config.yaml
n_layer: 9
d_model: 256
n_experts: 128
experts_per_token: 4
d_expert: 96
d_shared_expert: 0
activation: "reglu"
moe_layers: [1, 2, 3, 4, 5, 6, 7, 8]
router_score: "sigmoid"
normalize_top_k: true
routed_scale: 1.0
balance_loss: 0.000787
balance_bias: true
router_bias: true
n_groups: 8
groups_per_token: 2
init_std_router: 0.0376
lr_router: 0.000842
vocab_size: 8192
norm: "rmsnorm"
norm_eps: 1e-06
tie_embeddings: false
optimizer: "adam_variant"
lr: 0.00101
beta1: 0.9
beta2: 0.95
batch_tokens: [65536, 131072]
seq_len: 1024
train_tokens: 820800000
steps: 8824
dataset: "wikipedia_en"
Below are experts of layer 2 (counted from 0) of a mixture-of-experts language model. Rows are named router (the router's row for the expert), gate (a neuron's input weights, with its number), up (a neuron's input weights, with its number), down (a neuron's output weights, with its number) and show model dimensions 0-255. Each number is 128 + 32 x the weight over its row's rms, rounded and kept within 0 to 255. Numbers have three digits each.
After each expert's rows: a language model's description of what the expert responds to. This comes from a sample of Wikipedia text that the model never trained on.

# expert 11
router:122159129044196166197122142051123169141139136132143128117139103157134104135112071167144197131116122106150143086152119173096114136186073131152118113136164139147182152155145145197154122158200121167160129132157107110145132178115142120114131156168073117107155093169117151083096126229090177147114120156191070111158163076079110170131158168143115144161144108086157106087118058088077133112142109146110137150160146116087202130109187142111074109193109088129107084130172149139105108113106137147139069126115148165105137123100116088101191093144175122092128072117153146128120094128108085130138161128142141130150154124125107145134132166130148117148104080142170166109157147148106117050147104135059111131142102052133107123174169115139163132180113113135060174110141140087072078119089157
gate0:085105087102089132115147161101128145113137141116170089129125074125142139108183133107090138144162118080110127134183155094132175096116113174174163122102158134150114096113144101123122226133113151127152128066127074097093169107149140131143146190083111115142088081144174166066212133109124103218155108146138128092075070150135130147109212143173077173167042129113139133140130080121133159131111222088168130128109144137139142126129146138109129174140109058131057130128135107085128157081145136126158126179069117076159120114051213124124120130118103128128119118162169094137118112063133116117107123131102132137160140149107082126147116140047095196128126099126114159159132068131060095102118123147128207131129084115133088126058125124189133185107129132127119135152123128129150120103115099
up0:131127158165130128142110116129136087096131121132129120187127126154112211135130122147074044129098133123132137142165126104165116125094144134098141128142136161110090157123109129113165086122068072125105117130127164196148075131138128137136075146130119126127160137182108123095121207119172184091070210074104127167112131124145126113128096110115145132080117122100075150126091136119132069170074135143098131154185157107121094104104128129132124121129120126104113113094120129099132105099101005130177168126163116132135124134180065167147066130138093155164209151167090112168220114129127141045129143117129168129069107130126133152089118083136128131108137128038107139091205129201159136185126104166128117174119185105108089175130158115128122134111128064117129130174046121167156127190126140
down0:111075090176130121121133128109141139120064079075081192139122169149131144106117214134153119101086130060127090124142077131121095185124056135164087127116129128070131129153129074133128101186130133088153138128124127127078134144089083145093107055153132139148117057146150050103182140131098161160144129106130151133200159145128122088102096114137122145129187154156093121131128128189129037145184135118135162162122125136131099127165127131129131170128136128118152227130130122236080115129110157184127115123145118110124135079115141147115043161134127112127131090129158113013217129118128125086135098126081122134122194068157149130127101162206110131151134133114126140076161151133149134178129121128146092141091135131149120168134133126111157140125110137174147104181142128147189160161132116
What it handles: Location prepositions

# expert 12
router:052129100041168159156108119068141191106084168140141151168068101171132095104131090186159183088134104119101149117111128140134090141110124099157125129131135158092188131183137149250198110155168186090156139133113078122153102114115103113140130121174117128128190099139132122116149156048148115133126139144166108155113142107102104108120140150120108143134144104113196127120107119120090172122173147125102151110117122138120175128124107126095118109136194118135160114117094125064131154097113099136159056123118149151129198128135111099176176065157128116132126052100163149075130121172098080147155170129124107084168086167134116145145110196092105107166167072201170139095119154175159158117169100138119172096164060107138152098139122143099091150152103093144046177142132142091142138108109118
gate0:102130128121128116146140155108144131153128128137116124055086131088161171174131114127191171144122091086086121081162128130139125070092170128173103171124122127179019115123162138117199129090124134010109136127167115072127082126140131132103131130134171128128120101187092129156143123093169153147128158123154124127150158133130208089153131131131153133160129127113160103085111128092111121120138121124062099139135185075108145174126113173144128125134142121059152073134157127085199144108150121232144078135131125152144160136120155160171117142117136131178128142095129130183111132093125143126208128128117098079197127130095136144173103132099174032066140151083123075043127171126176080104181129137103132131121107127124139114128133134109089165121133170114146100189102219107139147155104130
up0:094136103089128146128127133114145110128095114068160165166136118143158074080175127124052081095097126132136080134113120136067086145070115154145136121129136140102128132094129103099125088153128145097127128113178135128117132105134128185128134085063118167145127151096141049166128046181091131133129080128113126153080068144178131132124171100092113132090102147152054166130108122156081127146062147142141136153133116179160141158128127113119128155146129207140073192174103099123128118128146133129142127043136136102124128128075119178143127177118122128163156132060101093141113126173133215149113129126145186203058118125146040093177127128131129127124146143149142182190132111158096081165111165116158106102164070121102110130110126121089140196080105031149129124103179061165125128121160102
down0:064112101112151128112136140123165096092140148100128181121087120129154122144230113128137098124145118102130141126159133070124121086114123124109129166134197171093085131131128127181141080108171084126126131127118098125126066117125127145093107127132146111086167129123128137135140144104166128160189107172110140172106152147165126081122128128087127189128140232183082136157126141127085163086052136142100150128145090143136128132177099115129168064114123173122143115147142114131143147140160129063141206093144138122102045125137064197125124086117109078088117069116134089118138130184119129128124135091166157199081087099116075056125127121131182120169122108096145151157035089150128117129137166134112120040128190130125127124116210128144135122134158113172181146133201085082094128085130079
What it handles: Table cells and units

# expert 58
router:079182089007161179152145109094119139122146144147158114143116114155126110070159079186152157126117115086089136065157101122106070120145157114119138106162153140108123115141102140252143103145202089170122118152126080070169090137109151129152089079162096136082086137133164141102092126087077104171105151158137134107172138098171089070131155146119126146103138166141120133130089105046114118099173104142104164177129121195137177083126179153100108092147146199118143105133121128134130142091154179091165106105145156177107163102131152118203122104142182103160149092106102067121096122150114170131153116175108152154101149146104093131157103133099124145101143056168127179127135150139115178119130164170141152138152052112119152171134154162109108131135120140107060190145084117126152151129135141
gate2:238127125128109134131136163113165132119127137079111085148127122128128160145115125151131145168125082186087062093075099117125171128133061129086077047127124136127164152150124142192097183097164135127100109083130125153123130123130172128142149098111133126125141118180128158018122154130141176141128126123102128134132134105086135128145116128131062165096107141120102140162129173156135127131140141126136129199128130128138107129124130128149046147144132117184106137127185128160070175137113145111153171093136131127115196179162127093115059138177154170090165132105183174128083119107127127047122115163110212126099100125128167089237255126140129144109128128090161126131147126138083088125170122142123129115157134121091130124092158133164151154202126138134095128123114123126115128178098077
up2:128135095126172201142080138116142144124096124132135106147162112076137184155142049128136095198129050145105109129128141091125157129138089094129101131122094137132123131105130138173146143125152090126092160127126126069109139177153192125182136132126099126067143127123178179096070120093138107143202134119130136131121121123143117122129055133114125138128212105074129145133135110144166128128128128132130128091078055198121120105089136184091147094175175172136056120122120127151137171049073220129130127029128145148124145064165083029148127128128133170105231129059130109127097127187123139121126126096135183137105128125175197116142158139127126151147094094129157145136135148113129129135132123128084144172185163095125134093098146119156143133137124146127119190068150170118076100120122127
down2:122133184121131129191126126121100106094115158101099107209128064119094133128140210107128095058128142131129087184126015112102195135122171159112056069126129079110160181112095099083158178128094047104116132110135125090136094125135119129137129063144125117124178139121121127119128187088122144151122117137133124119206101099039122115160106146132132136136129125182043111130126172120133096131123129124106138116128143210130106112147185141094099216174127126152114113179128139170120087111119042064093137082117132195142118129126057111126117129131110132107099067108137111151128127134128119162134037187120137118102164129128145175132132139126133125128162059109165120095148117128159148127147122125120126125131090135131128118149106119164128134106187187184092132158142123078113155070087139
What it handles: Date ranges and spaces

# expert 57
router:162168116089186144188172084087117216168147156121172170144090112101103135105130072196136082143153137069142149090143150150066111163160147155148124151141159150084137161157163094237140130181114174088121074162159073109133089121104183143154087118120117129077099108100134116083070088151115070135140060131140088132114118164126133110124113131095123105153109139060165129137090073085105134109145123169159101178136099142110161092163097181141087082150162169118140141142148129100144126149152116108136082155155104089121148118153151150193128108200163132118136051102099124102073153164144156148168152116131172104150163151150129129155115126165162151112173076148141122122119138168135165084150157123129181109100100071104132093186188173127097156055112118129125145118121177120165143148095105
gate0:123185134125172130130108128099161128158128131169109144104104169117139129086115158130128128159136165153126127106102113126133131116131162179141134163019128095128122111117107139133136128129126128090084132170112114133176131128151082136120091125126064134143084132111120129060111101072135099045128048198150092125174107120129166102128145101128170125128168072062154145168161112120177168139165032132128052116137103138177129126175117107127141114124124144147133132073101166129203154131133162123129125175054119123076125147128123158094118128145213129145044138151155174181068130212129137187164137127184121129156121131123129111116115147138127177118175114108074137091208128110056193110149229172137117135187132126138151128128185125195138129129152173146124130122097173128133127152123132
up0:092123117122187102128153144100129124129153133127111126089206145119122129111128120164095066089131095135147099130122084236113116106088138090138098121126178129129116139155060143152126080160113138120130144134063168136146109177229118175100096121133124130127147142061129132121059058190054128142085097135093108120135014111123118146132123116113181138135134128109125103207181121063130136099143156123140135084126108143134123127168125143115105147116055126126133129114053158081115135153083206130100125130127148104129085138140129119127152170118140165084086141164131124158132168126110158129140199134121143118153122194133123075087128127092191134098180134127055075126143147127162215078150105146135132134133131149215144128081127141130130078165125121158138079123099166161154153109126066
down0:111146177152163118115189148119126142138121172134121080104151129122102134131119106142060118166114071133127121095112125138100065170130130173138101177115145135109131129127238104128108123164138181114096139146086110090135112097097128134132114099160109128164069104156067136170158089122023124129105126154192021121099089094100125145095101117130126134111213141195148112131199132132121168129082069128051124221140124119129121184126125132098185116116148117127112146094128164127111116186126173125110124187132130115148085154086107134089138104116115121032099124144092066122125098124082144170149154162163062125176145149129103173087146118096087128146145144126131129071093105123140222148126135169111136096171155121142131175122173111116101117143154173110124131120178113128142197149130133
What it handles: Syllable al and spaces

# expert 50
router:099141075092189204160113092076142189111100128107166107102119122121182112163162074157081179144150108116086098086098110200079136125155125149131125152100139127101171151157147117207163125136118135144163110136138034151184071121062167095110134078139122084110092122095114130137051118185125116185168078134137051103122169141095082128124162161126133084199178072143159098141099127134098118155147098123085178161173176119130169170122143142088078094179118139132128056116153097141127131085116103119132067130118155150143196127069160107131129125154122071175136100127138140142115143155143135166123160147115119136141149174097149136077082148108081140127136151185156119086136161192090144119153119090142098099072080142093139147121129117142097204129103150117119129100120141169142115153126102
gate0:126181076106128192135179124127123158160195137133141090145124139092137127115150118104233165143142125116132095120128115113127167127079131118110230145130124099116143124122179128121108000128189121170118128133137131129092121135129128126114095112133121118104132129044106081132138124130092113181115115116150057137195134117123176114172112140127088118129155128129148126160130151114162119129102129098092127130169127236129147154176120127193126185133128070118120095220018128175167063116147087075049101141156136105127136139147117134125112148132128091128136077196123129131102142125132142145093153143072128125129128098126135144117150130129121177109182127127121118153133121129128136130144124021041130080082160120200134150128136175114132124128177134128115173128101119168167131127158123
up0:149130128126103141105147118128129150165158129131126123117038132097154124146129140138226140144127128089141128152149137135154127128032126127092227132102130127121148121129146129124059087179173145134127128109124132126068127089142108130107109131132119087104150112130094097103124149164120105129124113121150042134181088134179211139116121161128053099134166103132143154148128192118185103126105095103110107122140198196161144150129103099154105143186099062140132116141098095150158060104211093116089123131139190118130168108092141128123128148125128086110134098149123147126113134132105087143077172145053128105128150088129112135088138141125072140138124129094126130169128220132128120126170087090042167102079167126147147185122118197173119176140176134093145129235094071144117138134169128
down0:126183128132143104130131124166121106137189128136160140079104171127114178176129138126141164163126157129126114138123142131158159097099140099104119124023125112128117116123144146049117117186110212122163124144130189120126126133102126183189128119076115156041082132112107097128150069136145147157108129158092110133138129127140123101150128100128164114092111149168148137112161142158213137072122122133057153094151194127121143130140127139160128125105143077126085176144076157123131149173173084118041135167151126136115064140181158130162146130130168118138127158169151138197125083127131133134103139186142139131130139107154118103152080115126113215170135139083128059123081132207222155119149107094123167088078154130132196096122087107125112095014129097106104116096131102105128128129104068
What it handles: Name-final vowel syllables

# expert 35
router:124203053039255127221127092088114182101095134138125120132097126114173166122095090174138107150212124129091105069109155132110143100136110099162098139094128140044144146139121133222206147123206091097138101122121153118148116146138120124146092121197128115111150140135132109096143107146132157187132099156147079151130126112113154098122111160162128105130174148105114125150106113142128060114162102164138188148155107133095152139148120158095109134136122127160117117145128124158155156120128145107090071071102135149171154127130131119137125115154130106162145106102159075068111156146125101138170139140107209092088131116166110131139141117103139083132118158186103164097174104149158189058181146101153134126147119057140101106153125149112153115128077135112097120143127127151122133113086064
gate2:105126116037111205123128160133127129065123148119255136138108124130103146158238119140128195143115161136082125150159116155164153116154200123129146082120127127120107083178128112128114140126132094138145140061145139082098146130111128146092124125132108153145058143040036122137130147142069127148122114108176059133094176130129137141142126185128148085094109107127181129111132139122125141140162194130120135157156159130103095184102127096103151147130107128127119134112119155102126142130106086137208094135148188157126113120078091129147121130111148159102124127101116129120072091188108144172046125193108136128128129133108091176131123193220142167123170084172137103122180096055123083129134115155113130097117129103137089135049136107139128133119110126130132128137142121160127127162172143
up2:151157092096128135125068140131125138102140116106249075129185137108021152190180137123127108129126040144075128128138173119183153098134185130136133076094129152127130114126121106128157139061126139141117144121139168120079144083106115137169127113138099158080111136101104128226135130110139147127112082127119100154139144127202135128128049146091100093161130173146164135123125071131079135128127128130124165128131179118102129080120120059115190163118052128112123144117129182134109151209109124111186127191146070176144119119124133167103113163099130163121111129140118142068133128128101173041140108132177143111085163164130108132129099139127122127077170100162154127133105102089100129119120127164204116089150143101129096126054117126125091112101224167108144135126147128128113120156071157
down2:113171153127140168110066126135152136098094112121140164059127185086120176124064189130126141116149130121122120138128164083190136198148111128183132167128223128136085111140109120136170150078106105136132107117137202124074113125137131084125127108127077070134116164090123124160046105142128136067174106115128123125144157139128178137178142138128169153130127109112120128128110136109105129112093123141141129144124113155123088142128134043100109145129205229081184125105150147052129132133056116130140191149110128148166074129129109130103129196142097123098195183108141152131101059144138094104076164132100126173128170130162157125139109099158137071120150218136080132109132122123114234058146172104135128097128126150146136125056115102114177138104131115158125118130125118197111108133132140
What it handles: Small numbers in tables